config = dict(
    num_hidden_layers=8,
    hidden_size=448,
    n_experts=24,
    experts_per_token=2,
    d_expert=416,
    d_shared_expert=384,
    hidden_act='squared_relu',
    moe_layers=[0, 1, 2, 3, 4, 5, 6, 7],
    router_score='softmax',
    normalize_top_k=True,
    routed_scale=1.5,
    balance_loss=0.000339,
    balance_bias=True,
    init_std_router=0.00941,
    lr_router=0.000454,
    vocab_size=16384,
    norm='rmsnorm',
    norm_eps=1e-05,
    tie_word_embeddings=False,
    optimizer='soap_variant',
    learning_rate=0.00309,
    beta1=0.95,
    beta2=0.95,
    max_grad_norm=2.0,
    batch_tokens=65536,
    max_seq_len=2048,
    train_tokens=492900000,
    max_steps=7522,
    dataset='wikipedia_en',
)
Below are experts of layer 3 (counted from 0) of a mixture-of-experts language model. Rows are named router (the router's row for the expert), up (a neuron's input weights, with its number), down (a neuron's output weights, with its number) and show model dimensions 0-223. Each number is 200 + 30 x the weight over its row's rms, rounded and kept within 0 to 999.
Before each expert's rows: "mostly gets" lists some tokens that are sent to it at least half of the time. This comes from a sample of Wikipedia text that the model never trained on.

# expert 5
mostly gets: " H", " B", " T", " R", " P", " S"
router,225,190,172,246,195,190,205,183,212,247,198,161,212,159,192,197,196,193,209,185,167,183,225,186,190,169,214,220,161,197,141,207,264,185,177,200,218,243,218,191,187,259,187,184,137,227,183,154,217,138,194,162,215,243,214,268,190,192,220,174,244,178,215,171,223,204,207,181,193,209,215,189,263,150,190,191,180,203,154,199,142,176,146,232,187,176,214,126,194,194,195,178,189,256,227,263,229,256,197,202,181,230,258,201,240,149,204,205,195,229,202,216,163,155,104,204,211,203,196,226,209,169,212,213,171,168,181,247,194,259,242,184,192,206,174,198,159,216,238,263,144,211,148,195,167,252,298,267,185,167,122,267,212,215,224,220,164,190,183,224,178,141,199,143,229,157,190,217,225,166,210,231,179,197,198,192,188,195,216,192,161,151,180,212,187,168,258,161,192,220,214,208,237,146,193,200,160,191,188,244,198,241,237,239,225,242,214,173,202,205,211,225,140,192,237,190,244,251,230,217,211,228,215,199
up2,195,229,266,165,155,129,186,230,193,251,166,147,185,171,188,207,238,196,200,173,225,283,156,171,251,180,188,209,180,167,158,195,237,185,164,164,211,203,142,193,189,200,243,208,220,215,190,168,204,252,209,177,238,215,182,177,185,166,204,218,226,208,198,169,204,195,140,195,190,186,202,206,178,210,215,160,202,239,236,235,239,232,220,254,226,264,172,219,186,188,160,200,197,233,191,220,202,197,176,282,173,228,263,173,238,181,225,222,173,205,195,182,216,185,214,188,175,204,165,254,242,225,177,205,212,152,161,156,167,174,164,252,220,173,165,225,188,219,196,140,194,200,199,213,283,202,209,215,172,168,231,227,192,219,170,212,218,234,205,250,213,163,173,185,223,175,163,185,214,199,171,167,207,176,216,216,244,146,231,178,137,204,205,252,185,181,205,195,147,187,182,226,209,161,186,202,225,173,199,237,233,178,237,151,195,198,221,207,203,161,199,206,225,198,270,256,188,236,194,223,212,178,219,211
down2,194,216,177,189,176,166,171,173,220,180,236,208,185,199,174,199,232,160,212,197,205,194,233,226,200,209,220,158,126,155,240,180,224,138,212,145,238,180,161,147,171,201,219,214,153,207,202,180,187,223,167,186,228,240,208,192,211,163,221,156,185,182,179,210,191,211,209,194,221,241,186,209,197,236,224,170,188,270,209,169,179,211,132,170,217,236,218,242,265,180,159,195,189,170,250,176,236,236,224,154,232,185,139,143,183,212,211,189,227,221,189,153,170,226,233,184,241,209,218,171,179,214,240,232,219,162,198,183,220,240,264,242,237,251,249,158,183,175,189,180,191,224,206,236,193,211,202,247,227,197,221,261,191,219,196,210,176,218,182,216,173,219,180,185,225,195,178,163,194,246,176,146,231,182,197,210,250,215,212,212,178,213,185,241,223,194,219,243,214,204,228,188,204,189,193,221,165,231,160,224,232,180,204,208,198,167,257,222,192,208,219,218,190,202,196,201,148,187,228,221,226,241,213,235
up3,199,181,160,220,216,143,159,194,229,201,200,138,163,181,231,177,178,176,199,160,222,212,225,182,171,192,218,220,169,225,201,184,188,168,196,249,159,219,209,180,196,242,203,186,149,181,215,208,240,186,253,169,241,196,169,211,217,206,220,162,200,203,246,232,196,182,164,154,244,246,249,243,168,218,190,174,181,226,230,196,210,174,238,239,189,227,193,174,191,252,211,157,177,231,147,204,245,219,164,231,171,232,188,218,189,247,203,175,190,246,230,181,168,192,237,152,157,210,260,245,225,160,203,215,187,234,165,164,214,204,191,196,178,212,190,201,232,207,228,207,195,167,231,168,158,211,213,225,254,155,168,234,180,233,159,149,170,168,217,182,204,197,180,177,264,221,211,216,249,208,215,182,187,231,189,219,190,183,254,181,203,184,203,167,180,220,200,214,161,224,196,189,223,141,191,141,153,163,172,222,179,194,226,170,189,200,208,237,197,125,202,174,221,247,227,152,207,193,222,181,184,228,161,219
down3,182,197,177,190,205,197,185,184,214,196,197,169,206,254,191,167,248,179,227,217,199,227,225,214,196,214,268,205,210,177,171,130,216,210,214,176,303,200,234,218,214,242,179,213,192,149,196,211,166,207,242,236,164,205,237,193,250,226,228,182,236,138,192,210,198,232,149,235,223,181,179,187,198,161,229,233,231,201,237,208,231,202,242,188,153,207,256,190,216,174,215,199,179,156,213,146,218,201,239,174,187,219,195,173,224,160,241,216,185,195,212,222,203,199,201,172,205,142,188,267,209,191,202,194,263,231,255,224,204,246,198,259,253,162,207,210,178,216,236,174,196,185,218,144,186,198,155,171,187,198,141,258,223,204,228,216,219,169,187,238,258,210,200,176,178,227,217,216,168,248,161,188,192,250,226,144,183,175,202,196,178,118,153,245,177,218,165,148,199,163,184,208,193,195,161,213,236,188,239,217,146,236,192,122,174,203,268,238,197,197,231,212,134,223,258,131,204,164,235,183,216,195,185,195
up4,214,153,191,238,157,233,140,239,153,201,283,183,185,203,172,186,187,214,184,182,207,227,216,191,209,228,246,248,194,188,225,193,179,217,188,181,205,128,191,156,196,180,201,196,174,222,181,172,238,171,208,150,195,182,201,240,197,236,202,205,165,159,203,183,162,196,196,198,214,185,152,118,176,194,227,206,199,239,175,204,133,172,185,196,226,188,165,187,162,166,192,158,197,180,195,248,238,176,234,192,186,249,230,222,225,165,206,200,155,217,231,187,208,155,233,175,200,252,232,248,177,186,184,212,204,155,206,188,179,215,216,213,186,218,253,215,188,153,234,217,225,204,251,201,189,257,232,130,194,222,160,196,180,182,182,258,152,197,136,201,195,192,194,160,187,236,195,187,210,229,172,216,207,241,166,173,191,192,185,203,203,166,225,195,169,222,207,202,175,213,243,196,215,211,201,216,206,193,182,202,187,161,188,190,224,234,232,238,188,263,237,207,200,180,144,230,226,172,177,229,239,185,152,215
down4,193,179,194,200,205,202,236,162,208,197,231,251,167,188,220,172,179,188,211,180,190,233,217,193,158,248,193,186,174,208,159,198,166,157,182,166,164,200,196,212,199,165,145,201,157,246,181,247,242,224,170,204,247,247,165,222,160,242,166,179,245,248,263,202,211,165,180,191,188,224,189,206,220,218,148,179,207,248,248,139,190,189,218,227,192,173,225,200,224,218,214,187,166,209,186,254,297,202,196,206,166,182,222,208,203,231,219,140,185,160,248,179,229,157,228,153,214,230,183,149,170,197,175,233,242,227,285,151,133,240,176,219,168,135,195,181,175,154,148,236,216,195,225,210,120,171,213,197,240,181,215,202,270,167,191,213,209,186,219,228,131,192,195,195,170,224,163,264,176,240,211,167,219,214,219,229,237,196,172,211,235,196,235,190,182,202,164,179,184,212,212,195,131,243,206,219,191,193,239,200,219,149,203,184,245,208,183,168,142,190,167,214,181,197,198,168,244,199,188,145,160,203,231,179
up5,263,192,205,165,210,254,197,201,222,193,219,175,231,170,222,140,172,200,176,148,208,184,175,180,185,196,163,247,174,207,158,211,212,170,156,259,223,172,163,192,211,234,195,215,171,228,216,226,201,150,244,202,205,203,222,170,188,244,235,170,226,259,223,234,177,186,253,247,218,155,169,160,223,187,214,166,167,220,218,207,163,233,154,254,197,186,165,188,203,227,161,248,157,246,184,262,164,170,195,202,207,162,192,188,176,203,224,210,164,201,191,241,187,185,184,159,253,243,154,162,237,178,212,192,173,217,237,215,231,212,220,201,251,130,185,194,234,241,164,150,185,213,204,157,213,195,183,231,170,206,133,190,182,208,179,135,213,204,181,187,135,254,166,176,187,187,194,197,193,179,188,189,226,157,238,206,211,179,238,257,230,220,183,185,163,224,213,205,182,212,182,210,176,158,190,249,175,165,167,208,225,190,233,278,209,238,214,225,219,214,213,163,233,186,199,181,206,189,251,202,225,195,201,184
down5,161,220,228,192,191,243,176,188,202,131,215,179,226,252,281,150,206,196,210,190,228,221,153,172,191,227,195,231,221,207,150,215,192,182,208,187,190,186,157,228,172,183,180,227,178,237,213,170,216,143,217,181,182,193,176,208,228,204,170,200,189,195,222,176,184,170,169,200,186,190,226,204,219,241,216,188,178,193,183,222,160,255,157,202,216,227,244,176,276,207,248,243,246,190,194,218,143,206,152,196,149,160,146,233,153,259,121,210,221,183,227,222,226,171,215,179,248,192,184,175,209,189,200,228,215,193,168,181,183,210,215,234,216,179,166,207,191,193,212,165,222,207,159,188,191,145,111,214,196,189,201,177,203,179,204,217,227,190,126,254,208,181,186,168,169,183,218,168,202,176,199,241,193,207,267,155,223,212,197,162,191,224,259,196,237,281,144,142,162,182,258,201,201,226,183,178,203,187,216,157,192,257,162,209,110,209,262,204,225,214,242,190,250,220,196,196,166,194,190,162,230,224,205,203
up6,231,249,254,201,210,230,149,205,203,169,192,247,228,182,261,157,237,229,163,170,204,176,188,170,161,175,219,214,220,178,174,203,180,167,199,172,204,187,213,207,210,220,184,222,195,190,229,180,168,121,115,212,184,231,164,235,183,137,161,169,196,244,205,205,168,237,186,236,227,199,259,173,178,212,176,152,222,250,212,172,209,202,190,214,227,183,192,209,146,242,192,147,211,220,183,184,200,219,221,234,154,206,187,249,210,212,181,177,157,129,205,187,198,226,136,184,215,194,209,170,177,242,237,180,207,169,159,234,271,168,170,182,184,152,191,165,170,197,186,215,217,210,131,165,182,188,220,207,190,183,188,199,197,204,176,218,222,204,238,198,171,199,200,205,195,164,184,208,192,174,189,201,207,190,226,183,211,228,191,221,198,139,162,207,141,164,193,159,224,188,207,229,236,144,223,177,197,267,178,215,165,213,185,185,207,112,216,193,210,193,198,229,147,196,206,133,203,168,191,206,162,173,209,202
down6,209,235,196,292,220,171,214,186,213,190,227,190,182,144,211,238,196,248,191,210,207,129,209,202,211,191,168,214,153,145,211,221,162,201,178,248,183,203,177,179,186,171,188,233,174,162,200,217,178,171,218,189,118,182,163,195,196,203,206,155,250,154,206,247,164,270,204,303,252,241,211,270,179,205,174,178,217,179,237,231,168,172,207,221,149,193,227,198,215,199,161,157,167,235,158,191,207,228,195,152,161,224,217,211,214,174,178,232,172,189,205,164,192,198,186,227,236,177,288,224,238,170,206,215,141,162,182,217,222,174,238,159,208,199,206,151,181,213,213,233,184,188,166,218,232,154,205,217,196,154,192,262,210,166,195,209,233,200,210,177,215,202,193,227,183,122,208,175,251,192,262,201,203,201,237,218,199,233,189,234,129,156,184,227,214,186,219,237,201,173,163,149,163,211,200,133,192,231,230,237,208,191,186,137,186,193,187,256,181,162,239,169,173,201,162,167,204,202,164,241,194,187,190,200
up7,245,159,179,190,208,201,158,161,148,205,168,175,165,187,183,221,207,180,167,157,208,190,241,210,191,193,202,277,181,226,162,194,223,156,222,194,210,155,143,178,189,204,203,166,229,207,190,180,227,130,281,249,226,171,176,228,287,188,183,162,222,168,158,268,210,204,223,196,237,218,188,199,233,206,250,209,227,204,233,219,206,230,154,214,224,202,176,201,172,261,214,170,255,249,224,204,208,171,198,184,173,151,153,190,199,149,163,169,186,214,234,211,213,189,195,258,258,230,177,214,217,193,237,225,203,145,178,220,231,181,168,248,171,218,226,223,199,154,196,169,174,181,194,203,178,200,162,158,213,212,206,195,200,174,257,252,197,222,172,204,241,172,205,177,241,171,214,185,190,199,147,213,217,159,186,205,136,184,211,201,178,221,185,199,203,145,182,232,263,208,212,240,227,224,201,194,217,173,221,145,169,175,232,180,167,193,213,215,143,173,253,217,173,220,227,159,202,198,220,189,172,217,181,218
down7,159,195,204,228,232,212,200,269,159,202,228,198,211,192,212,181,197,195,228,232,172,203,235,201,167,231,203,230,221,218,245,226,209,161,207,170,180,161,175,204,157,246,225,226,190,153,196,175,224,199,230,186,188,172,163,228,219,252,223,181,151,170,266,145,230,226,256,269,177,218,201,209,295,242,210,168,268,182,158,174,213,174,196,164,245,205,150,168,198,190,247,224,243,191,198,215,257,200,194,181,172,164,200,192,223,195,232,184,216,183,195,193,236,193,147,204,207,218,135,208,152,134,180,225,231,229,196,166,200,158,173,218,222,184,219,149,231,198,173,197,235,228,242,213,202,163,192,190,191,221,221,198,158,214,232,143,201,215,205,179,196,217,192,139,236,223,177,217,187,182,190,156,171,205,258,226,242,188,214,145,205,195,182,171,167,253,204,232,188,202,187,196,131,201,209,239,151,139,263,143,226,254,229,229,207,239,157,225,191,217,198,175,234,206,200,229,232,240,206,252,240,209,186,199
up8,176,193,215,210,186,176,243,210,205,251,208,153,218,200,199,231,167,140,179,195,186,207,169,196,161,196,210,210,126,182,145,250,194,221,256,195,253,249,228,228,152,174,190,176,227,188,226,241,218,165,189,174,246,181,172,222,225,204,190,202,193,198,172,189,197,191,231,115,152,221,247,177,224,232,200,227,196,212,204,177,146,175,208,206,213,194,167,187,276,172,184,172,197,190,167,224,223,186,198,217,222,257,199,186,177,150,234,186,188,218,252,253,213,173,192,206,182,225,219,189,213,216,248,288,206,246,141,210,242,209,195,198,154,196,233,217,192,227,213,255,199,190,196,187,173,194,235,249,220,199,197,214,158,186,178,184,203,184,161,180,235,229,195,228,248,153,183,168,217,247,181,206,164,169,149,194,199,181,221,199,188,166,181,243,195,223,206,242,190,243,176,163,280,225,163,177,209,223,222,185,137,199,187,161,176,238,197,224,193,220,205,201,179,133,245,198,193,224,161,222,214,168,191,175
down8,276,197,199,173,217,198,221,165,164,118,194,267,137,205,230,221,262,187,247,211,179,195,181,181,188,190,161,147,220,201,202,199,152,198,148,210,204,232,194,200,278,175,157,176,228,262,219,208,167,196,214,170,170,213,151,185,168,184,171,234,147,152,169,217,197,179,222,213,244,176,227,230,267,187,212,228,179,190,177,222,149,206,232,211,224,176,172,186,181,191,187,233,265,159,159,169,155,190,213,241,193,130,199,190,164,203,171,153,151,211,207,194,163,254,226,247,240,182,219,224,192,156,181,153,169,252,191,180,152,185,228,202,227,209,207,178,230,150,238,220,229,171,227,219,157,217,186,146,157,223,213,221,187,207,231,190,195,174,165,142,201,197,172,229,221,195,189,226,224,188,189,145,174,239,137,212,191,143,222,221,217,193,214,161,237,244,158,184,209,179,202,172,239,186,130,161,213,212,223,219,185,198,220,174,184,245,258,246,173,172,151,198,152,236,188,200,208,210,185,185,231,157,159,213